From a checkpoint of a small mixture-of-experts model trained on Wikipedia.
Experts: 32 experts in each of 11 layers, 320 squared ReLU neurons an expert, 1 pick a token, a softmax router.
Training: a variant of Muon for the experts, 789M tokens, 6019 steps.
Below are experts of layer 5 (counted from 0) of a mixture-of-experts language model. Rows are named router (the router's row for the expert), up (a neuron's input weights, with its number), down (a neuron's output weights, with its number) and show model dimensions 0-191. Each number is 500 + 25 x the weight over its row's rms, rounded and kept within 0 to 999. Numbers have three digits each.
Before each expert's rows: a language model's description of what the expert responds to; "comes after" lists some tokens at least twice as common just before its tokens as in all text. This comes from a sample of Wikipedia text that the model never trained on. Tokens count by the router's weight.

# expert 8
Opening parentheses before converted units or ages in infobox lines, as in 6 ft 3 in (1.91 m), (aged 79), plus list hyphens and line breaks.
comes after: "\n", " /", ")", " m", "\"", "Population"
router:524547473470501462476523513484473531508482467502518526483520540512537488498484468553467453490521504511514484489557531485534507496571512501489532506487479550499490478542450480525495499500533499519476489403475487515483492476520512549500488473457495475503542484534438529477516526493498449490525496510471526499535509524477515480525492535496486482500517533486471469479459499495509494490468469500487482497480497489460519481499505561516529506491499489503500506470506474507494465527536485511526479497511520476439507503485508500476465492468472476500511496517504531484487477491483499481
up0:490478502504487506463481453509519528458482495497462496527504547470452514452494516458515467488481504523492521491514545488474501451481485467515507506514471475515469477500529507503465484495494488517484488482527508489547526519490513495448512536486485501466458529473476494479494508506480523531505425525481497490503564530521482458514471469500515470512527495492510525495528484535496484477479506529502472498493515505503488496481542491482542507488478456496475510504473532487502466481489463515536494488462588473531499495491507524473537511513494549539552541534507507531507463519492478504
down0:477480538474512519512539547478487470537525493491511493511490480591479440508459459518509498488484525512511530475489517462480544509511476442518535493499475501503475451530510502491493484483505453478516535486527538521441459501485465524549528509499516514491525482493455498555518530484530483452495535496460489502498472522468493494490494513489528554514513507480541468481494476514486521522501490489516478493498504469479460510490495490538528471484535525521507477457525535470485500489465494512534507514527489511479528509466473505474502497527491490516486502515511503524465491489544522504
up1:503483483446497507486463467481511522496497506512488490450514493497527481502472463485433480511498487478511502544539479467535456471485510493509529502498504504461482501523508543508547517504508494519455505534487524439524458524454512506468530525491483552472518498506481513516476517511538467487452521515537518542472520501502484510505518491505516545539517513495493514527459535507503474531520528494544531524510500510488556532501541503499491545512512521514506459516530519521510515527476478523467453474480495485454524465543538464526524473513481521509492516491486525521513461522485493502
down1:527541464543425496503504519501521463486466504497504460516500479498481489471480523492531462474480484489513507482495475515493478470564517501500512543469484472530475514489491529531499534475542529520527479436511527493541478481434513503482540488511518469519484496487497490495473515516492511515515494492506490521536548543495510510502535536492469510484487474503485491515482503469506498515455480485518495449505521509546438502462468516516521503450480529522536516488517509490487514544524484509519508483487484496507490464515492528501473519547514521489501462510497505568489461480482496447
up2:428471463521496469508496514454485535475521500536489495501548496494467513489495515540515482483547471477502493531524526488493555463539484472552495520483510501495505468446528496491516469506513508496481487476538507453495513500467489493515477507510507505532502467492510484482515485498528515476511499447540510539489528498464504468524511521509515541558469516483480525538546453473518496499490519540509463504436492485490470495493496514523527511469490499489521497536491474522490479493468514441477507503459481468463494540519481479490508453476501471504486508482508488544513505532501485547
down2:522508494509465508528498517503540499490460512562525508513504490501504497500525494522539522461501476523521476500503526553490499511501508482478525469507485460497531556567484481489498481516501468523555482525474493515510505477540496517470468501466479460494507509520472514478475512527496444513544509499485497517522499469512534533521501476479506511440486487490503498466451431473477479494525516493477505509473491528480464481546492513481510438512493510451451461507517498506536492496494501494505482521505481521541464494480506464496533498531502485506462511509527486472464547564477497521
up3:544497470491499503492518481490471477556507461543481463530499517517481503512528506491520490475515501535531522484488504493445506512524466505461522506530522486556555473495481530506474513535508468511500497507467482527508524484477490496535503512484506519520528515457462537498486480485527524477508476496491517518545491495536521492488534533504492484507533483464524512435504477520505485486487491506491538496526492508494514532507546525521479500488478511553478517563526493470452501481478480496488478474490498482483543490507499488502490487474543487478492499548476507448505412550479453478
down3:509528487470525531487527537524498515504492495530448501478503541502523527496510471527461480459490520508523479565531460517501520478520459493520497471490474528481501492503558472500542501473461511501510503466495551511510480516527447509508533517537515504487489487495522483540468488521497509532473511500468476474483449503464487547503485483511505481497485475485507519495534508499478486502481477463518458482503494462512459488522483429467497439442525466479522485491478551484486523493484474522513499506534498487560531504503509490533528535540505522526507499466516484535509509476501501503
up4:495515503505523505458491481500477519497484545521466472532532552530536506483500497503494534445506479480520525509515541509488512486504502468475520520485497512456501498468446521531505511505490493527474464448526526494506522505477486524502476514459486522497525490510477504498487494519513498516469540487510510463487494574516536553556519521484514564494492489528524508488496523498482473529518500459495512508527528462517505462520538481484520489462518490483493472426569515503488487484484517469464491485507489506467517447520468519483510533476515502481524482500483490501433502477506469515
down4:481512482493532523494494516513491532515498521501460461454480528495490487501483486475539560497516483454511497473474491474490470500518482517516482515489513508493461505551471470499469547529503496502502537527503494501487557484488445506500520530514490508518507505535478512461496491465430493497503468542459517495502524495475527535498479506497527492476537532499529485501515442480495517479502463482468541467486453529521510498458534501503512551525482492547481499494504500527481500532510456442523516501496528501539486483562487463500543476525481498509503533461550528525515489499488502506
up5:503458508504517521439484517509530490500507524471468490529486510482493501511510502526509539522486489481521509491488502508502487481531558489513474503511538457515406474481479544496509452504508487497528501543520503528494482508479487514500520521443526461476511547481480489509529511478463490475484466474548540490531527506499484484519509487491509535475507504536468511497553508494518543555548480488537506526484524545499460471511480478517491518511529530521489486538535532484525479497519520441553462528511501489494500490484503528482493497540524490485508477533493481485479491538490489465
down5:519491519456545491507491531514509505512473532499511508516529505497492478468474476512516530536460484533493472533503451503509499489512485497528470500515518463500532500510490498478477455476486539496543489467516536476513492466518529461528465492554473526503520508515471494533476469480473514503472464485491502511466511512542473465552547501453463476481499524479521522501498507511490555477540524490510486497476542489517497487469524472528486491516534515548478483534460509491479545466464456494491535484490514465467498483476525462476515498529538516482502514442491476493489479540455492505
up6:493496532516471510466490498474502462526506514540479503501502487533518499506482481537479501475482542492512459511541526505539505546494516481511499521451494509499469508447506496490534470569476528493497533535475523467479459495525491523521504502536463511478489474509444482486487495490499466501454482517517523519549496511497526490513544545466510509522513523490509525493508512534498500507487511487525550467486502522480570531508514513531520534525542521471481492495520514503441499490496510474493490525508504489511470461494448495466494475530482439503502512497497463532430498485537475526
down6:473496505503485501509522493526484529525485492476499508529497544484480491458516490529520481534454502524479496481480517448438504519513491484531413522519498521446467482504533463486518515498531495480519462500497483513518526466482532496459532467509517480512469495543480548446471480502475503494500498490524524483498485541498478509483494498499461492483512521497489518484452470550482490521517522492498488495541522478473492496498514465513529483481467492530504502473505534506471522534491466479531530501499487525477530490443492453512505525493546521505536492443553521500530527525493543530
up7:515493474510512535491521520492511504518515483479495528506505478535466435503507489488484518483513483515496489460541491512489468521513455475511501517453538552504487550455544481510484511476508539498495482505497524505460485477497491479507491475515475473505507521437510484488490480480516485520491475494485520536522489513527482466507498516480508531543485529539523469479465518489555494486514559465490528460511521513479484535518523558456469503475543485466475480544510521529474500511515496453493511503548540511467575472514492467523493465475499535505514495510475520514510459488489489510
down7:532464487515506497502462555474504461512511490558495473538506487462542502512470508469491461534463502493437510507489487505459474490468481516519490516530454517544506458537458467517517508478555478546549520480501514500561537453514463526494506497503510501493486478506535529509502530514504515459484536496525502480539539473513467491487428499501512527490509496514507501490529489534474472502492478513503481473463480520512457490506496529494490479525531525501502496526454471482471496516541523492502497498491523474504477521475521503490482550519491501497445496540505501514496534493517511509
up8:480485439473520524522508549533482498513531475505492461545500491468491491509542492554498476485487535502536461488536445556511483475515528503519499484492505508498490520466501526517483489548490501519503520489486545516500535530496515518504441456508470506470486484500474496518517498487513477522479547507519545503503473511508526471467494503503439506512491512512496548530484434500500464505484490489488491516523487531473512497511547488474528513520536501491504481496452444507543486541501505497516498475508532494470475454537506477497494461494490444504510503505466483526522512504469551471
down8:571519511502496531509465523520506466463504492467526526480512476508520476518551455457488507558488477476482491539517518493490503475521477525480513523501529513502479489472464503490540527474502472465472494512508453533527524498498501485518534508489512511525496510466471523531508503532520484520483492486494462512525471495481540523513481521491517511473488481460526480460485543510501542498485559526448505528485472476504510495479532491525487497460519508522516544465495447469529504483502548493473487533508455488509501496476449545484502491504515518489486481534524507477512474452450503547
up9:511466507501544496492530497513492488479485473536549494520519501518488498535551506456486525518528478540497451526462517481508515455563535530487497511512538463498450558507534523478528510500505527478480512531504525530512468501488525488530445457529486499477557485499508522479519497500518498492519452482531472483469460485522515534498477486457509497506489505497498507511525518507467549501518548502505469502538486517504506515475471499509505495496502480477483502513505493504509489568471478540533473499453469472505498471455482488497549480448521513542503504499527497459490489518514517484
down9:523480476540479475492534514531462441459471492528526478537529502518522511501510513464464519472531477494500536514508511510549478498506503516509516530507505491473501524518501493513536479497479502519476465477522506490529513495495507489503482516496513478504468504568428500494467520504490506482532481489485488507493517538475484531534496504507505516511530535502508549452487516458506558432486489520478467477490503481493470492468511556527510531449502528493497547535518521521493511499505463482514500456513530466484467463458510478477489513480493497486489490548531509528467471462529452490
up10:515489504476511510500540488523506449566478510450492441491433522524490532500508482463479490506486518486508517472508508495487520517524467504506470473507491464490558498442493511505493471542500485501493476518508519549482520496513536505533508506489512490521494542509506520486524459476501508500493481471464510487500515485516519525505476519478505463515491535517510521508505488442443511532466546534493510507484527545479528500526467483552512476511489480525553499464484505513531535467471529430467488490524473505521496511505502524499476523457462495516545470478502524518484471529508475514
down10:492490518504502532490510513473468484506477480470481485516469543522488513462522493484494491529447507515525495502530454509539524496496538504497480513494486495469473538505473510466508463554506448506474514511517457529514541503492502474508467486470488485460466499536509484455499527460525542496531554534509494473554513513551537470498517508504538469532479493500456523509492494498492462525516474489518483518518482511514472472525509478474552518489495520525494518447531504488496501489486506517488520532495508542472510505489466499513492509488493451494501533486478502574505492535456558540

# expert 10
Dashes (–, —, -, −) at line starts or in table cells, minute marks in goal lists, and words like as, says.
comes after: " |", "\n ", " 1", " 2", " 3", "\""
router:508493524515483498524466513505487481541470538515511519485516511549494486522468484549522457489486500469534497456498463477481476486492527511531518470486501443549526494510542486483529463503533549502519525502513487515489515516493485529516512499519477510466540530510499472454468505513463480531502495500508503522522487471511449468494500500510465496530497533513502496497491493481521469447513529483531498546535532495487505487438445482442489474476447491482537497484480482494522453510504487508534490452492525475491501519507532520525487501532491500483458481490536442442490504515511502505
up0:502485468452444499521527525515509547537471502508499511525540479473482494474483499477526518503513448495501461516536483472529450531482530487490502503495509510505518466473497517498536495469514476479503504504496530524496465488500497499503484500484457524493516491457463494514519529517539505539487521494482471493481509480501480518511515558501485454521514487505520504516487469474445499504469524499523467501464502457484498546509491460557469501503466472457479514499469490477574480490559516524524511523523510522492504554528510480515530500506530499509506529464474581473478482490516497488
down0:513511475455475518484491460528438523530479493535550495501499536471500468479479429520517525459543502471528457484467489457481518546514553510465493501503505494513486495498524446492482487545498533475512523487509495550548495526470468521535464465477511518509509517480504477524481526496506524539519481509528534536492463505498499517488505532493495468506514501499510517461499512514524513491541493494502539493477487495495533470504493470557545505513533482512536519511502474484486501477516499486468512480502528498438473518454530476494497496527474503433495520491488504510516498490500458522
up1:502533476482462461497497456496497453518491489523492502510489505514542503499534492510510500473491529498492475494482496485489513521533545484507503544516520558490515490554511518481482474552561470452504514504492561516463483519519514526502504486467518549473488491471480499458474474501507497486526495496498516549514473455510509509521510479504486514518508459512508500518464535519483543431491480522496523473478525486459530461510456446469444502537503489532479510482477529497474485475497491466484532519478510498516517542499495525435493535494489484549530484480513480513517500498493484487
down1:489486532473542553466457503489478481451510468534534450528486488465512530490482478531476515494514469506531556496527491508525501563541503504482500477476505466512512497487455506528518525464503486509502507480511491535537486512490533487517529481498465491521496491515523508518488520498487465477470506535455515481540538480496478489511515463523507482509503513458528423447509473504517500488473460496535478500490495504508472556488528490503468526501445535505505482536535527443516556510522512524511489488509515513480492520490477487520529469488487505506525513495533476491486519521481505544
up2:469503494495530498468516497517505436525498467486488458483508508485470500512515535513486506511522530504506485502492469495522498487455521516474516513526513536511465484523500509552485456480485524533505514471490498492515504531477495537519480561523496546513491538485471486470490508529522494440510474466488492468477463522534451480532509564516492501479479448482488492485464519505487486524512564529513507480496503540495521517472490484506507523491462516456488489461465488471541486504499508465500524523522550492485527505481578490520531483512501505431464507518495512481522494509509491540
down2:544496484483526436511508482495521488475539480514520535494565504484492477469481503498437472540504510517468503466496468517489456512522528542495497530512502506457500534491496502467494481550516478529497473508498521485516481495443529478503464506466476507476515475536517486490499532480509520444547483487515467527510475533502466531505529561519513493458513509506492515509470483504499498507475499498445479515477486528482486538534505487513536484488528476519496510501510511520515485505484552489474491498453500533474524540493504528533500517541515522476497544496464448509537507457495521473
up3:450521496534505500474535470478535488465499503494528504449492467466468511498509474518530533520497497475483490499442502453513483518511473502533487497527531502485515503555445521487498506488513491440481548455458502475514541529457471493508504524513502533488514425495512530522496521487490524495520479490520489491495481504469499456506514463557529514472516476496504514516465494478526494506447523526513490489504527501493487569502488449481505490496513491516498488548544485521541497485485500491543500534465460503559485509527478494529492479492492484472514476466498492485489500478519501466
down3:504530463504514517474495487532515516487510454524521498540511503484491458486463498493494456498494486498478514468470486518452481541509478477555512539535506534504470517475485483471522444519501515490496533512477505490456485523498475538500489512494444544491570493519509512493433488520513474483473495493501539495501542487461513502485516535513502483501468483475487532497493456499508453493517502519468476530450499519516543483517514484459554505529517482490499471494511486507536514486487495473483477506509459533506536505527496500486505518570498512510439533519502504498490514454522544511
up4:514494487482521478480469545495503524499487546504540523499542492522507514476486476509480494495556505514538538477478488542493510494513506495518471466490522528551493529516469454463535532468459466466496496481499512453509483533502571514509460512500472558461472501489453469485465467516507502526468495524515456523522508511523494490547525541505508430499542537466515531503518475492511476469499519520514520521514531469475495532506508519500504529480502532470486498496498502512522515481502497481536510494514529448525501506468487473486506479503524514495516515472507512487503507492419517500
down4:480467477462511521542514483480505502491504511515490487514518480539525543488533454495532453515460498478490486504479516508480499499481490506532569498438522548479500502485531520451494517477504492468475484480507482505482475490512512509486525510493523498509505515478511503519466466456521528508464516503523482487533512500448500466483499491502483509503474540520490513471510479479468532459473492495480541454503542503498482560499522483437491487498509505543492496571561540510552470493485489507482441519506498499478527492515535454501517487505530535475530519465469470510488488513492495488
up5:523523495476490500504528526487479496536460526507502521495492419479515467482495524449507511518524543511444498481533478502494498486522497497480527492527502494507439534518514530521484497488517503459449518509537479511460518526492522530508490482491483486458465508503559514522465513492484443514505469516480472459481516515487512498531432498482504511481477530508481459470548497478502503528554507521502504480513478509471483514509554495456501504534497496523508507505511520555517469472483511467518507517472469456513508492500528535504531549505530495515492465535482513496511513461523463512
down5:530490514523503489477466476504505534469485454491506444479511477516525486515478483547434482506512465523484477517477542486536504503445494491527494511524540517490490434457481460495502506493533488498534470462491511473540522535541507526506538521473548500502469500502517494477501452557496488483472492517512533512532495503532457501476491484510475491489526525442487518456490506552514512504506457461554505481488549504545517502545514525459514521538497501510516509516505505501474508455483515523508505498499505525453490511517486484473505495512491507521497500494493531493506527488480449484
up6:507477513483474503523495490517489491520531468470480515467524500483497469499492490465510492486524501519506442502480486523517508494510514490502474517502486506487473526478520542519518476464556483531488496533454515519500511484463496499515429505480504515541502485570485484504527504498466524513462554541503481522514492505442455475483492507488505544478520491494491496463492540444472493517467531487479477499496487490455494477537519500505520504504467507540524511519512491487523508519594521474524508478488484532511483551502464472470533431467476490506508506487507486517519479463534491485
down6:530478478520500498452481497493478486509537454490484478519482479489537519513513490524463501514561542509529471499491527507505525489514508487465521528500498536486502507516456550509488467492512523478486512488477477486496551485520515516499490510498509515518448471484508486498539505489505529500483517521413511498509496470468493486532478495527509500474522489497502512461480509525476427489523455515512508515497491513476495524539458505499473546476566443452494546531516471484484497470484465506512536481480538503528521527531507512515510474518475487483485524454501520519495511460558502526
up7:504505509494485512498499497516531468502501503455526485491492504537478509486544488530461514489503535535510519496527458495501522461567493470516521505508488548516575516505483508517519486490505520478544471480487497469471518508482473494521499483533542524447459503525490479481493521499513511491521504518449493474507508487534506467489506498515509473499476501479571461502525515532514480479467472502449493497480475527511491478540479476502431454521527532514513500487548494527491491493448493446474476494549510541488501554480492512485486494481498475515532466527489478466495471473509525473
down7:462510506463480509481509478504491511467494495501495516479495438503486535494467489517463449534494535524456519502498500512480494461510530516485500472450518496492470480541508491506489539471512510568507473498524471508546485501552497526476466463521493504485521494566507517499549515517508499523507496542464524525457522521513522539477529530487507532498471524472491488530477461550499479510528547522513480498497496492524510501516504503489472465504485503500524533500515510490504481544456464508515503516493515516490514526518492467534512528482513520497525490430440504538529462549513528502
up8:539491502523501581496472500502512488492485483470516492526453483482470479477512509529516527477510475525532516505513516533530493479468509500543471481480476489499469504455509482511487485469461503515487526490504522490529507471484484476522465492551516520482482480479455558554466511539468486520472469517511450479500513491527512498458505455514507488496515465506500488467498484547534491534498471516552504530544484475526508503551501492459535490512472516520522503527508518521503525538492504491487473530524470503515531505474555489486493494505527480527496480526491444444497447493494500480
down8:510484473487508497520488489554502471501524465497514503516495433507522482515531503510509492491534525484478523476525476496467520510503490471528521461435492496483509480467514538500483526500483532510527467533485499500496537524507444476461482504535556497469497529518467512496460458477473496476540469507457513519492534486509511484487501556528484475419503486541495537489462524479500514518511460497504513500475465495525465497503506538528504503477473468538521514482519466504524517482467509492521505507527485524511528538480503509510545485528528536518442534527507545504505508483489465479
up9:525521499506499462478532517517482521512515543448506493511467509545503468474540501469474525496474489469489501481487464466441480438492512465522462513498531455478478479511474461499486517472514477453521517492542484485494490532513454488499472516514500509506517519454505506477510509530438499488456465500521478520531556502520556493521544465521479512507536505518524521476474506544461508480515520502524497482505508505483542467538514507510478527487522509474513541479415528466516514510521531497517495472512516524484474502483539503466524495510515512511505465510500504501502484489512526506
down9:502499544489514538462507497541525447491498483522483474522503487520485472537506477491501517442513471550499503486498522472530507424499513463496474485538505488461524501489485514501543531487488502515492453519518484519492472529499506468522496451473497509454521459524487508546516519492463525497524515484500463540478547472467481514476505492503554502471487507497544489505535515487469483474504497482500475520470497486497468500475522511501533516486461513526488484480501478501525499462517525551533483562517480530526524514488480578531530535497508473521481513500502535475484485483496492530
up10:519538534507489463522522485476515533538491499489513481514482480505522466526520494503519512525498532485547508466476487499555530548495509507547453508541528506529506528488490479535459494476485536504526509489466525532472515530523488441482521518451459494505495499518461479493531520529502504520515533483474519473477492535528496456492516483497499492475498484506513472481463445494531448500514512500517536488473538488513481476539501493514532505504485516505479491482489479438499509565546523478492501428498441492516487461484495485521499506491491492512479538508500487480512447487483488529
down10:512509512503522477521518517542471494498532499475458523478517528493499501507472527503452554499501512519531505517498490472517547509506458477511465532479492474498530525503476491523481563492489470492513485501514490516488527519463517509494496487504509504512509496471527478462456501476499461545505520545509526485509498504510484435468511502476504547467490554502462557501485504470458510493519547490508502488461492469504510521524499487535489493487451472522500498485514573479529470502473476474515508509474486518477541487497468571506527551515542483458517461478507477522510500514545508503

# expert 17
It, released, aired, premiered and platform names in passages on releasing and reviewing films, albums and games, such as giving it 2/5.
comes after: " on", ".", ",", " was", " released", " in"
router:495524472490507549523527493513529514481508483526472529509493521537472495500484488536498503481517483514473518524475514454487461473507526497504520528525515499513453553534531541435509524518484495476491502508518539460508494516530548467597492485483536513520488529515517479516502466499516513477504452513423504514488515492486499515466517466516490494482495511528466474477481488498517492494511444528464477503490508482494512501457474502518517515489483506482489500513486508456450471508501516464502560454478470521503495488499510496501460511510503441503508516528511508470461466474499532529
up1:465476500494542495546421504517478482505518459472513506442511527504476540510489493527433508489513453466483492509494519484519483513504479535545513515474523478499525491517486504511470490504516523540482509471507535492485516547517517534463498502492474550500475470502502470522547455498463454489524483500462525504484524494491488515498473493519494493541516457538466487464501517522500520529555493515527522508486505497503509512487506522523563475508502499465466498515516528513471474454503511500484506470498440506512491411496494515501520496538481503510479480499520501494491508534503525473
down1:507504489508535507522508523447515516505440506486504474542523512511528549488502469509594497504510452499511488490488482473521505506497455537462492492487476489499521535531536500532480489511496471510482529529524507514511491507490530490533493511543506475504547482492486467511490508493501491480511476549515506450562503487473441506444517477467491542472477475471486501534488523504495502514431492484479505471521483528482507472528508489480481514474495506477472471482502498541498474478476515474544502526513537515464512480452512510523477514478520493486497497465482474547489458526491475467
up2:494528534531467519491501510493497501472469486502462456516532518471499531541532599520491504510480533508463508470480523472484505475488464506481506461484474514497476535526421475508495459519495483459526485502514498515528487548528505483508482534495509480515485512521487481517500479482519518502497489512504511498501512491524473482466509479485535468507504495537499438526510531511528508484500515495492517491530484471437492561509502481523541513479520512514472529458491468503484520508522488531485502500557448492491512460530528519457466490484493503510446498489484502469547514533514521495
down2:487505495512447486476492524482512506547522494511461506463531552500545506511551458460484471498533497531485500466497468521511503524481478505488478529485490481490522501500453498518510491490482517490489492462554453479512485479492486468497521454518511480517566502486447506522534500496501499517535503493506472472482509446511480479503463469466469496477462504503516512512461524527551512511507482452475546491501511487472462471492519508533545512475469492483542525508469485479525505525495519532513493553538511547543540499470501484527509542513484517489504498525507469485504482469500509543
up3:486502514508484468527535517495468513512482499512529529517532468510459522525530525498491523499538459513517510507510502551471443459481530474495487498520536521465471497486482502476508520521512454489529514478496498529494493495507524482539466511531485494511485523487515522494543498494549503506474495488485531505498504518475490502447538503504466500531501504534461494510564520439478494525514527526465546468467529483485481529491508442496463562465488486460502526445513513512499494512538505488491497493559509476516489516509532484512510520501527485458463524512514480484447478516478544525
down3:529521461471490510495486501476467474551485457497509494497504526524508481489489484491524515508472519468494468519494494509523496540484487484509462466478515437517522521529522487513542513480523523536500476478527477519483539506473502505502499499496474510477543467513491488465508503521458506533438478508536458536501467494493482495511545496468530480452496551499502509487506509502542496476514480478544540476490527475518550520512471468475517488493535473484490508535552545505463515554499511555509502491484445505513535474522521475543493511474466523536475487518472478518497497463523481510
up4:529504468473496493522500541519504486559512467462516480528549467483449516459515495429523557499485466497469520457488538458494504459480495462481528484503516488497493534494492505511495501424488471487475499509524482480512505476461448500475518526497547489519467513512528498507498480534517522497505521492500557532484473510456490480499500523475470471497536476496499549477525523498493511527492521472482490517484521509476457457509478495510505476501478461528463526502508520529509553461539495482512532516524506502509501510506523479500533529508484473540514490527460495505519517483503485541
down4:483481462527498517505513494535523507501518519504500543488511469515510496514490491456529447485492479495574505520518535527536490509477497501501540513479499507500471466485482471528543512514444484509492475540512485506455495530510496458553454549492528484527493501494479526457455514499488508523487499510487512506507504493483534481501542451500493503462523473521519491458505494457512479520493522527514472463476485491464503526496495484507460514498498516536501511569507538491525502494562472517548480499515511530473523512456487495472488481512455515477484511573441503498504478485512506488
up5:500483501546456511518499530506511483503531455486536487513505485531509492518465482478488486504507523523499513491489468471535520498490474539511484506479485493521517482480531511515527549488481470474520483539537546523453527496548537523579532458466495538490501502456501504499510497459507488513511474472503504445504512494490520511448465457455504512478487501504510503525479501497518536520514462493493465475531480527487484513496523513502487500513505535519519470496472519510470531527471472482517503509496490498490511548520497484449450501453446535505487504482533507503516473516516472585
down5:558478481491498518509503492445476484499472469537548474535524501500480529492589491498484468495488472492497494447533504511497546467502489471521466490472495499492498472457481496462549503545470514544498508493488478508461536482572536517496497492462500524525529453484490514507482522500526483524548488457482509483533488497551522491467498523468440482492491487502485514488556527503505522484510491484500529503506506519533527515509476526486504529511464507518519493525479475486490487494482540438523515473508490508521507522551488520508498499513505463501498510492470482461484498491510499470
up6:512512462481523455512479485494508509505505477559529426502515479479454469503503480480543528475475513495543479527454513466489488504507522455454459473507474519508530503493478501507509505553487454490491452502446451480512506511473524514501540483525515513538518468473495520500522451502461463490495467499527513495476466451499511479541527534483457482493544558497528515508496497512542487521540493502518543530481504491513520488492503495488519519459514509486492489516495481501494509490477506483518509508487468521544509519455481525474520505493529502477522558489472524524522516531510486500
down6:458499523447500471525497544490523510487452467517523511487452539516450486503497493482538514512505505481490490518445502490488488530548509523509465521492511480504474541514486549467495503513506512489511464478448473493523485522510487536554500487491497513497540503516498536479532505487501538531542448509491471500461480501499517511472565510547500452497489535531495486518485535505530509497504494492525440526499499508478497502523473500491505459462510543486480509483519485523481447486508521513465518439484468525522524500532492499500528447488512512491499492484470504511508481466559481516
up7:449458476486516514486496495478503485488544493536484519482465470488508512496538485563528467487465464489467469512489487505509505477502520490569523466512486499481485497514496476459516500510479495506470490543522516532496498417516476479508496485558508516475503495497480453531479509510517486500468506510492519515491519497493522484501505496509523512466509477503566517506504512519447498476478504528472498519493531505527502473482511515455494491513519570477542478492467457476516530498536509446486517523485502537527445497484507448539515527500500521521454535512496477468497524495469474523
down7:504540496513500477507514503543514542477462515477518491493532514450448491499483492530538535491492479490520527509466532503478508503485489532510464497451504485505499494521485477516479518529506458521485511504509486471553508510515525508566523528535515472509459491457510473468498446465482501504429458468489473513538485499506485510530498479507452557523498491482479505519494494507495510474462519461531489492479469510491478458510480492449447545485518555499521465478513499497527517474508524488495509500518526453476531501501502507509548490511486499506493529492472488482493555540504499466
up8:495448441476521466496494477487486483515540497502499510488532556476477490489480417527481547516522513516469515517485485522509490465465474469477511522512521499500501482508469482507521493476494547571502512468531507463473502508488502473500472472490545521495511509495490489521510509533530486454478517512499496488492499520532519501480486437507501462534536431486473533496518470522488504495458532511491542479457508518517520524521505487523452528496495490516502521525572521505428489478473475476507522510489508509491511504498503504506502500521476484498518505464502529471458496524526527509
down8:544539515525464500493489469556462516506545483494468512522495474488501489487499545517489500512475508528469480521481466522454519552501494505533496501487459494510461528520519534491481513494530519497503493503523510461520521509480423516471476518492549517515498461499508484471482489468516510475526485473465478520529472491505493469480485542488487513472480533472517527503448536517502535503492468532464517521537529517505516518494517447491531504445520508494496488488518501472501479480548529520489503528539479540487514493437483499498483529474532460461491520532507485511509553493507539503
up9:488479479483502466498505466525486481516499499494475507513517486515491448509459509474552463548506518527427518500525503481506482489500524471489473504526495452517517445475504492505498511478485510502487548482556489507512498492480488505528479528484440485484521529525504511468482518499508511450511482497462480481475500470523484457493485466485477504539495508521570491446505488509503525429513496492549513500500496537504498475478522540523495546492535471507528467476487502460504486515537481489509550480507529501490468490437501531499505477475546525493511529497542497471490502503519475469
down9:538478518475507463487531487521512493520474506489506471496486554470444536525519533493547504507494508551477511495511510515490490435470489478518490465488536492475499482472492492485494486513518507518469466508542495496466438499512491479489468522470502482505491509480504494460519486497507491524481553496515516489478516465509508509528494502475454437525488525534543485478492505502543482491541498510494478504494484489559517493490519514545469442535468454523510503486471517561490490473486511506488473480552509491520490519486554514493501480470557529532501523524547495534502496533507484509
up10:509541485510521541474500509491494501485490506486479503508525492499480525483522479456435508487495505464480481555476508491508537481487530492505512493474451494518511507510516516489493496492489501463508477495523538506486507496530530525460492478475546530472475510487481490482507513479500478540507463494454509494485527475460542516517495495469546490492494499543530497536551483533521494486493504524507495449533465514492483548505485507523514532541481477466476529537519536458506494470515481499533487521536488469573516526594490494487514518543490494525468512490488477487529450494496544489
down10:502481546531553487529517500516526490521502481469484511520531491457469480503531479495507485460475457490495486491499509495487532540512513530476521510502488512541497497502501469522516455437481446516496460490481544548528493468461523516494501466485520515530481479505501516547527559489496487492518469493455480496558506478494511482476510495476528489501490461480482493492494512511522492525458452508505517539511474451496511502539494538473523465521485482537493529471507525492542493525500483495508511496566518510535466548462519512451504511508511480497487520474534446493518494458497491497
up11:483537506497498520487478472471468503520494557528492458508474459496481525560511501484486532477525506503500525472531531470509478465479515554529507476495482482489518481487529518462501513502513516489484511497452519507484432491479493570504529489533500528469468485528525485486495517535508543524532529488524492513461530525499502485510503511504514496482468461465480477531563542513486484523513474447529511524494493472446496496497505530462494509489484486523495505538514502459472512517504541510503512484473517497490483509540489506510454543485481510517493537497553507478480514432512483516
down11:477545456478515536513494479467491492505492531480494503501490545479512500429504511459509488463490502515503503500524472539526458532488512471503528537506474481503518442456546496535554466480480492502499506501498490523485496513491514510441502469507512480492518483508460533541483506463507506512523499563524513528509503498468489494497510516493501483501526530510535524495523571461539499492512491505489521487498509476529518506454494489519475538499509523500476494502520531517548444526532556518515482521520457479529463553470514490487514532464475509469504499454479497520474520519488502514